python train.py --num_hidden_layers=11 --hidden_size=256 --n_experts=48 --experts_per_token=2 --d_expert=192 --d_shared_expert=0 --hidden_act="swiglu" --moe_layers=[3, 4, 5, 6, 7, 8, 9, 10] --router_score="softmax" --normalize_top_k=false --routed_scale=1.0 --balance_loss=0.0118 --balance_bias=false --router_z_loss=0.0001 --init_std_router=0.035 --lr_router=0.00118 --vocab_size=2048 --norm="rmsnorm" --norm_eps=1e-06 --tie_word_embeddings=false --optimizer="muon_variant" --learning_rate=0.0127 --beta1=0.93 --batch_tokens=131072 --max_seq_len=512 --train_tokens=769000000 --max_steps=5868 --dataset="wikipedia_en"
Below are experts of layer 5 (counted from 0) of a mixture-of-experts language model. Rows are named router (the router's row for the expert), down (a neuron's output weights, with its number) and show model dimensions 0-255. Each number is 128 + 24 x the weight over its row's rms, rounded and kept within 0 to 255. Numbers have three digits each.
Before each expert's rows: a language model's description of what the expert responds to. This comes from a sample of Wikipedia text that the model never trained on.

# expert 45
Clause-joining punctuation. Commas, and, parentheses, colons and dashes ending a phrase before a following clause, such as Party, he; Area, overlooking.
router:163141104102167101130167152101083102120122082094095112110128088106123120177168143166144122132148117120128134158182133161149134102145153149105106155124107178113101131172095104119147133135137177132099132133112122121107140161130130123098151163154135147116159115092108160152149149102137118166127144147097119099134093165123100103134131104174161110115079119166113136139106117100122126144159087163104125146161143089120097123071088145142101153166090140118120140119111156165172145110153136168123080129128139111159134157113123095114111126115097120122149072105146098137115115124138163130106119150143129098132094147083127131106113122157153112145143121111161145140100114150101127118143108110124133113103133172135113152084137130175102133159140153118134107148099165101115109153155087
down0:151152093129136141129108096110094167150097126133134134093126106121127137124135062092108123129130119178110079112099101094122113089124186145110119141141132122141137132111148169163154139126107141102146138155125112149157119153134141154121136155149129081091140152149110114108123127120093118098117117159125140171143152146109075123133108123137097161126130140134140151157183131135104112145099145152166083147097082141070097154154153126105102109137093099143150103116130127122127114127156099115098101143113154120104130163121121137118159112123099164137104130171139113174133113140131114191144151112151113152086138147111133152153113138134089056123153119122099131136194157133089130076114158099115124129097146112136115123141122147144104092169134106169103109139135140141117155180139098
down1:141136131121133133126123149106137141174152152146136192127135138115136141157130129146069152133104134121122085128096150107136082102122120096125122122120125123134083131147152131142141086125149164102130076100153107075089122095138128100133162086101174092096142111130163127146108138151105123131135124143118131158097118156155129151120107083146117143169099119138149115153121135154155129146131137162078107081177150133151102107084152132138152135165134066140118156114109136092177123151105109124161181121148127107159112098143102119134122107125162115127136120147162109086110125157111072161153148130108122119076125120136134135089131117133128133087116138112182126154119131134128143130124145098135138127173144123124155094156123129157112070092124126096111179148099123072158116131137157
down2:139108111176135117112142139129153132101143104100100160152109111093127139103122130127151142107117144135118142137126131110133163099128125113140127172143160158126147115119146094144139153140127108123167154156168136098108154141147086086127147123080115148146119112100136101152112112131133128148139154120128098119079176090141087151153161130178093104116112154101112132113135137137126128099137141184143142123110148103145127110117115134138160166114083163158124119153145109100155132153097135044134130183139084131086120144137119130118108115137117078053125071166157115146135101141149135115105164134119138095120133078140133107144121112131144138112092132065171114123142125112121120103090094177121118113142166133126138146097154121124123108105154124154102183104087118165137087138131119
down3:096135165115133127127111119123134176188139134116058122141127149152106142125112123101158124167155104066112165115145112152116105130164135094162125130126094112136134148136170146141155150123154096124132127152087157067118131148107108142136112128135141098124086171143116107125119134136113098156101145147110098116143152126141157124125130116110089169098090139107118169134143077077146162135089086106182158150161161109159080157131116153158149132105135132143099113159122137129131103127121101084164151117180129133133145123121121134137141108108163160140165098114132144124148089187110123132145083106139162130123141138127129150106129161103067124154121148109145116158123142090131119115098105098136166095116155116118096125111111141129157158099148128117092127134102145126115115131140079
down4:139115147113127111108123130140143116164115171118132132148145188107109080147122170128107095127131117101122145113140140111124141160106113113129127101087115099125167083108078131128106152161077163142130132124153113108128160148078122153123134098116162151110120099124083128108147121181184089101108110139141127138184133104143122105116134118116162125095141135128112187125137116154115112177119124160140149105175151137155144123134115128177137146127140177127131132125153135109152094112119109113117128111093104135159144096125141113133143104122145130182140086135137098114128110138130159129130162126103137155162154118095140149111166156150142128104128153155157126142144166147126143120112124154108087096100098143098107151198159119103127111133109131108182106142144161143201117107080091
down5:120120108099148127171162110128101133109108117111135154144151111134116082115106116142099084134125098151128135136110108156152123112134127152089136119176130124131094139157133114099136089110168185149128113109145115103161096135144209149125136116142115130132129093135140169106155137124118099125125112108136119107154067117115124152124105120148119128106134110120136090160123141118140131143134171139146100144061116141086127192122090148188128115124127096122144137141134133081092164129122121183124147127132125154112143125151114123147125135099180105129097119095188147131109138148115123199134126115097130092097084130132155128159104142119076085115124110146188123096143124126138127135134144126146117128128138131095142149116126145174162107146064113137125082121157089136096162115136124
down6:163130133097107113107099080130141122097099110133156114096102111099155135104100182105095134115127135146134162145141122141120123121136118108120133144072139136146130114093125143159114149080146138140144139121157142161136122126159165151098123125173136110128113113107135153131077107139158139116145141120107113190168096126110164168137082155118155159123145148119104126164116148154139091134126108134146132185115130145107088101092171146140127072145140100125126076183158095127128101132146107174108146107113146130115117115128136108140094098114100139142111122187164091170109181135191103106128105147121136150142120142150126115163143124089145174122134111093115138103123104134134137118115112125154121118130140141145083135140126118144128134150134156143115077114158110072156161089107161
down7:121128105092159135190119134149105105145104121120159102110115158115082100109133121109115158111146122115120109158136127117114123146125103105104159112128149163192140046109119093119110123139142114219141142186121105135122109156119085121132157181145148145132123109136129129108121127128111135095111155122125163118094116136132104112119103130139128123109115109139109132175136078150134150152139115103108148119135158109131141075122137153122116171114142133112125131155121120133119091162142113069172129134091126152124125131135148113116083122137188102173117120112168126114150091114130125129157167171136146126147107061115127116156112116129126145086140114177145144157131163122115118096128115131103090097138131144098132095088137149145142148150077153103140121143126109166148140111079126
down8:176138121112146098090141114152121119113158127100137114148124122093133164161132143141095077162161147142153110164104152086121118159123122133119155080099106150128104157109068126083090153089161128121158120171129112109107081175119154142146122126146121121101152159127119118132082156150175121142150080074134111157162118117117082096095157161107137137101149163138118124132108111099126119142137132123113135122132182123143141123084141131057099106152165156119106156130119107106107141078119149144082120134131135117168157128145170126145145103125136116111121124134162133141124172131117131111100160152141145112142149113116114150079133149112162128157146103104121115118100121159137152119125107167176155154103133132073111179129122130119113137130164112136159108137113140093135102109117118
down9:130124151076113183148171160105123120145137107115157133165114183089098102126112087130142139156121117140167156105179116137108151102110205131097118151143075109130102145161146143116125128139150138133138141142124117116148118141064120156120182134137112102118114159163102165095118129112106141103110149147118122138099176141162123160097134096143105120131127112166129074133066122149115088132118163125162137132087123149138146148171131124086110177092133143135095136128110146183101169151131153147171144135138113162144121110122124118147141156119145180158097128104160096136143147146139099150116126133145113096153118179137132101139144110152125102103079141125130127165143163104090124137102146129084126127102125109134116156137116103124119100156152146138154124131126104114133132119131119
down10:090159140151094105109150146119093090087116106110181103143132171119147139120143108136119115165129107114127177100147126083132109111120125120118113143141109098091103113122140136100127126103146147125140149109139128177123138139164113116138138127103134130095113081117155125090122151157153093149111158128101142123146089130121156075130143162090122133135140130116132172126205112121114145073070130136165112134110079139125151105137130107162140130113118098168137138124111140140125144142181144086145112130148127155134106172144141118147129149135121143084145163196136133122122104119174071098093131131154126091131113121135131122165141110137099129144128126080107110094127170125109140121104101179111160093090138105150133068118124145087103147130121130110120137152144150145084155170132126
down11:105112104159142103095110117108167126123095107072114139147142151131135133120080172091124136121108107109162152122123106102131143136138156063131110087140124150119145108126133102128115108176164062134156152158150120159122100144164106109144147107112106103128143146113119082103142129106135117162126119122106139123102142119145125116167139130140086130133124122143152121115092112100103115159118087144137145110103144116155107109093129124148198129116126114157139173086133129124104105101096131129077149166119091092141149124090154125109109125091099146075181105108145100135131091135127130114183140106111073097114142148117148088148126142134124151115144142100188155150110120136125170120153142146135121083147102111165126106129152156141140138086142118131109102102106177154132090111122103
down12:129093168108079113100146106124104094136144159159137140174115103097095132127130109105148155146116133143113117125171134128141161110125157110154086146105162128124086146109144119106133160146121078087136164118104127121154155161170140142121134140131117130161172086162116099111093104116132136167128137168096118139103118160127128139136120153101105154106101143114099124088111177134157118097105159145081141148147160114157109112124104113134100145110122175121160133166114155124124161102121149103113151140166098091144149157134128148122100120184189140110108141135088118190168141096125147135119109140091114091111143116126144133152166093081129103109107148112132137147116133131132095129123097111106123115152101117135139117086180123166133155132128175116085140138157161162131105130155141
down13:146130141156117148127182124149131128134132153099109118126098138116153100143118105126147085146135130121127164138113125134150073127070172147131104185081148103081156125164104118143118135138141169087124095113155130136154116170128116098149144132164141111160129104154094099170089112114092166110121118157116136209085118158119116104175128135126135169127118102196116148106128127146113117106114161110127159133154108112146165144109127115113135111154113151140166071138120132129119086097093110118120059130104191147159129137110127109115157131099118135106125120130110091133171135131108113109117155122163138154108121121123096112121126077121131093127122126129093149135154111091131136122107170142128108140120123128123130132181097150124115144115118136147103143168128136144086150101168133
down14:171171134113119098128152143083121160142112125106098112097093168137139169135121101155107108093108117124112074116107105154125104116161159153121144092145104138146102146127107130138129093149088151108123117145136084164165172105138112118117099123110135145105156121152139115155102132119116174105126122124144132134139105149140144075142105137136155166170115154153131139169154086135138135117128069156120132121137141099136137147082094083112168143106168177122101153139150110126145117148136139115142086095150142151100133137140137079099130159113142114127141137113201108102091146134149116160212122126156104099125127134123109139121141122080131130160122160085129141149127128142183080161120130103137137137115143135102132094152090112095103137101148131089122113136127130138116102122159108
down15:126103148159101149144130133125155134166134103132162130168143117167135137142178164124143095157094107112104120123159156123112146102166133146173134181137108111137096177096141108102156127081115078124114144090159145132121199137107148150110116114113121054118088117127138088127081121142115128178123121170132117154049107127164125132133081156119135129138131148121106155110090157132156108124123150158146105115090141121110143147145157146132114094109139115133122152150177116108100104137155097111117133181093116086109060155146152173116124115100128122146124094174101117171138140134126100146103133123121118144156124125135117110138137105117086138141153116139113119074119109139137133098108135124133135117129119112131126114088149102169117115148148128150115140112123134134094161131158111
down16:119162158135103144108161127125087151115176085106102127101131111095121072100085149128140138152115101103151089102144116148119071116108136112129136136133104100124132135181126108165177147116125162109156122161103104158122123101183144103138152082161128103102130134144143101114131111124151095082140200142129132115131066141124148119156164144140148102115148102096115124150096140132123132104116153117159120152110117144152154100104105129137114112141116107090123152075094118147121116144153120141144170121109081165119163152118124142132117162095185153117164131110177125118134130153105130107095121165140083151133119109126142120139081148135122082138146128163124126153112133137101148140088161150126096102163100134147131120160115120182152099142125104102147112121118108107120120101143147
down17:144163109178105088107179138121146127144090117150125140115109153112157143146129090156156082146123158102183089113105123118129132168128109154112148132122135154181129146105116136119115099096139178142124070167167117100157129106079109153077110134174124123146136148098140136116132136123105127139130181091136102115150136118114105159154089165148123173142113177137112121090137106120092087130122127136152107149130131125110120125133149140132138137174104146091106117136119143135108108111080145109116163108121099124112165126127159132074089085129083125104139139154137125124138096175111123083143135145115142119112120162138142138099145136090150126138111126131125090164090115135165141095098087112181103112130144174127104135113158148122114162146141154131113101084128126110125145088113126
down18:160111117155107131108078114133139110140158165134164113136111148111140167119116127131172122116146111120119112137145137134129121124129164115089127121169138134094118107128132100146155121144118101129153140167121120136084136130115141096175137131135125090155097154144112119093165109113124090111146164118074128151121142147149155113152109124142137078133155074089124135130165142145189136144138143146151156135128152113094142158131090152094131152115127117153136136160185110116137159172181135107167126152095130146072113133120112132121115167063142103132108110126164102119161076113117137110145125112103108183153110113111122084150170124134079132146148134122160102108188163132145147116112134078125149107140147126182132137114103109156160121127129134113102132136093115118106096098133071
down19:132195119121108118147121166138124133147144131131155112140118118146097101126150133111095152139148131145127107165109150124086107136128135097134094149105099092152162077131106107137117166095160145091146118141084165114175142140133175186106135134097151121144124120108134095137156143144134127132076130142148160098140111168095142127095102126118093132116107085109172116151141104147130134176147155114181174153164129117134097143140128188150094120176135125116115126106118107122132161120147102165118080109104129107153112144132153148148119101119110156145111175099123161105144099128118116127131123139139164093112113089137103143153132132133106135117151130128102116138134151135081151094137073131114123120083099198118154137072149133183126146153127139142130129180135120117146110124115135
down20:144149114166154085150134123144118121119146128107156133086133128154096134070146113094172131126161148135106128117129122145115114121125069132123147148082125149106114119142157097132150131124138107111114134148160140087111104126141104152120111092117147164160132201119124123095158139120124160189123178148165158113128113116169128131094160134155137122101107151142141098159147153101124129141137136162108145103124104114166138102116116119135157084130115107139112125156120134138111146142095141136132128117126121144127128094171128121119132143107130113113142086120159111103108184132148105145143113075155074108167180144139119145175149134128154139115124044123122105080123132119130104101121093132099106147133172113116176131108143162155126151124161108126138124121184111164174176095143144
down21:140136107154110125141145136109084146084097146134136099095089146133156146147126122114127067116121173142154096156134098185099134158136155100089135173133160116128092148099117074110149145094127094107112092119157143109132136180131121120154134113121129099139123136156148130133109131116139154175168120137130133133119070098120089143100158139116157137084106137057098171109118161082109106112141153127102119137156137161093151071098103152146136149167163146148141157116150118095127123129102154145118088107188117130118103127120132165133168126148144124133113125138124144130139134127152133140113156143144149123113131147133130096156104138135167116155165162093142073094094146089146149116155099108157137126137151130120099125108134112145098128138101099114166112119140163113125134131168104
down22:139120110123142121121126103153118127116092148155149150134159137145148112149122153141147135130109119135159120116115124144052110143111157150118110128109108138106115129148143137151124141084137191144100128108128171149166129160120143167092111112111128112156121152133160169112167099142121169147163076150099109119136102130172100124149107155133100128115166153088139110126122141118142140125138111134169093151086152146127131175131106145156107084176084136110174089139139109158084089130047134173101119114112108122112115140148149122147169119156076142109113118126122117134141142095110124159104156123149088135138137169151111136126128112169169129124111114113137128150125125130101153158159100112153130149101113124148099132118138183134133075095095122116109130155133101086094172139088122
down23:134096135168077105153150207098124105180144130079166114100162087125102122166080136140142116098160129166133153180123133086119110154109105118148110136148105163181178089136119143122116121129120137107129138121149176097131156133153133097112124146174121135162138121128134133093134163109134149081122151137105123116115139114109150102133164153145130119094117117113118106116136124155120101121148140099112145167165148116122112075113135142139129143120138145137121136122154145135132127163133157152112099141181143154128113143120105130139147102109148129126163148077125129141169121097129185122118177155102131070099161122134101090114146161160131152107099144098125117115146089119161125136134179168110128097162136119089139116134125112169095117093102110147128136144146136163118145106115129
down24:125143132114148126103109119133134122141104147127129095103098124152099123098079147115137115126137159153142158123106138082104121130091152097087071133119147100115130087111141110119107141140129195107136095136178121158130144142104124163142158114156150163119145131092130155155120163153150121122129124091122124142149153087116098091101142133086139117158061108119136149135155133113122136128123130123111156142140155132151151078190130124179161112156102189100127119157159116119144167165121133150103112112141108151151123053128137085151170106115115140095134152121153158096095165113109142109143142143122133110126148150136128124122105125160149130098097100151090190117127097100153115131124132109141110096123123126138098187105165110136155158134151122131124117137152160138179100137132103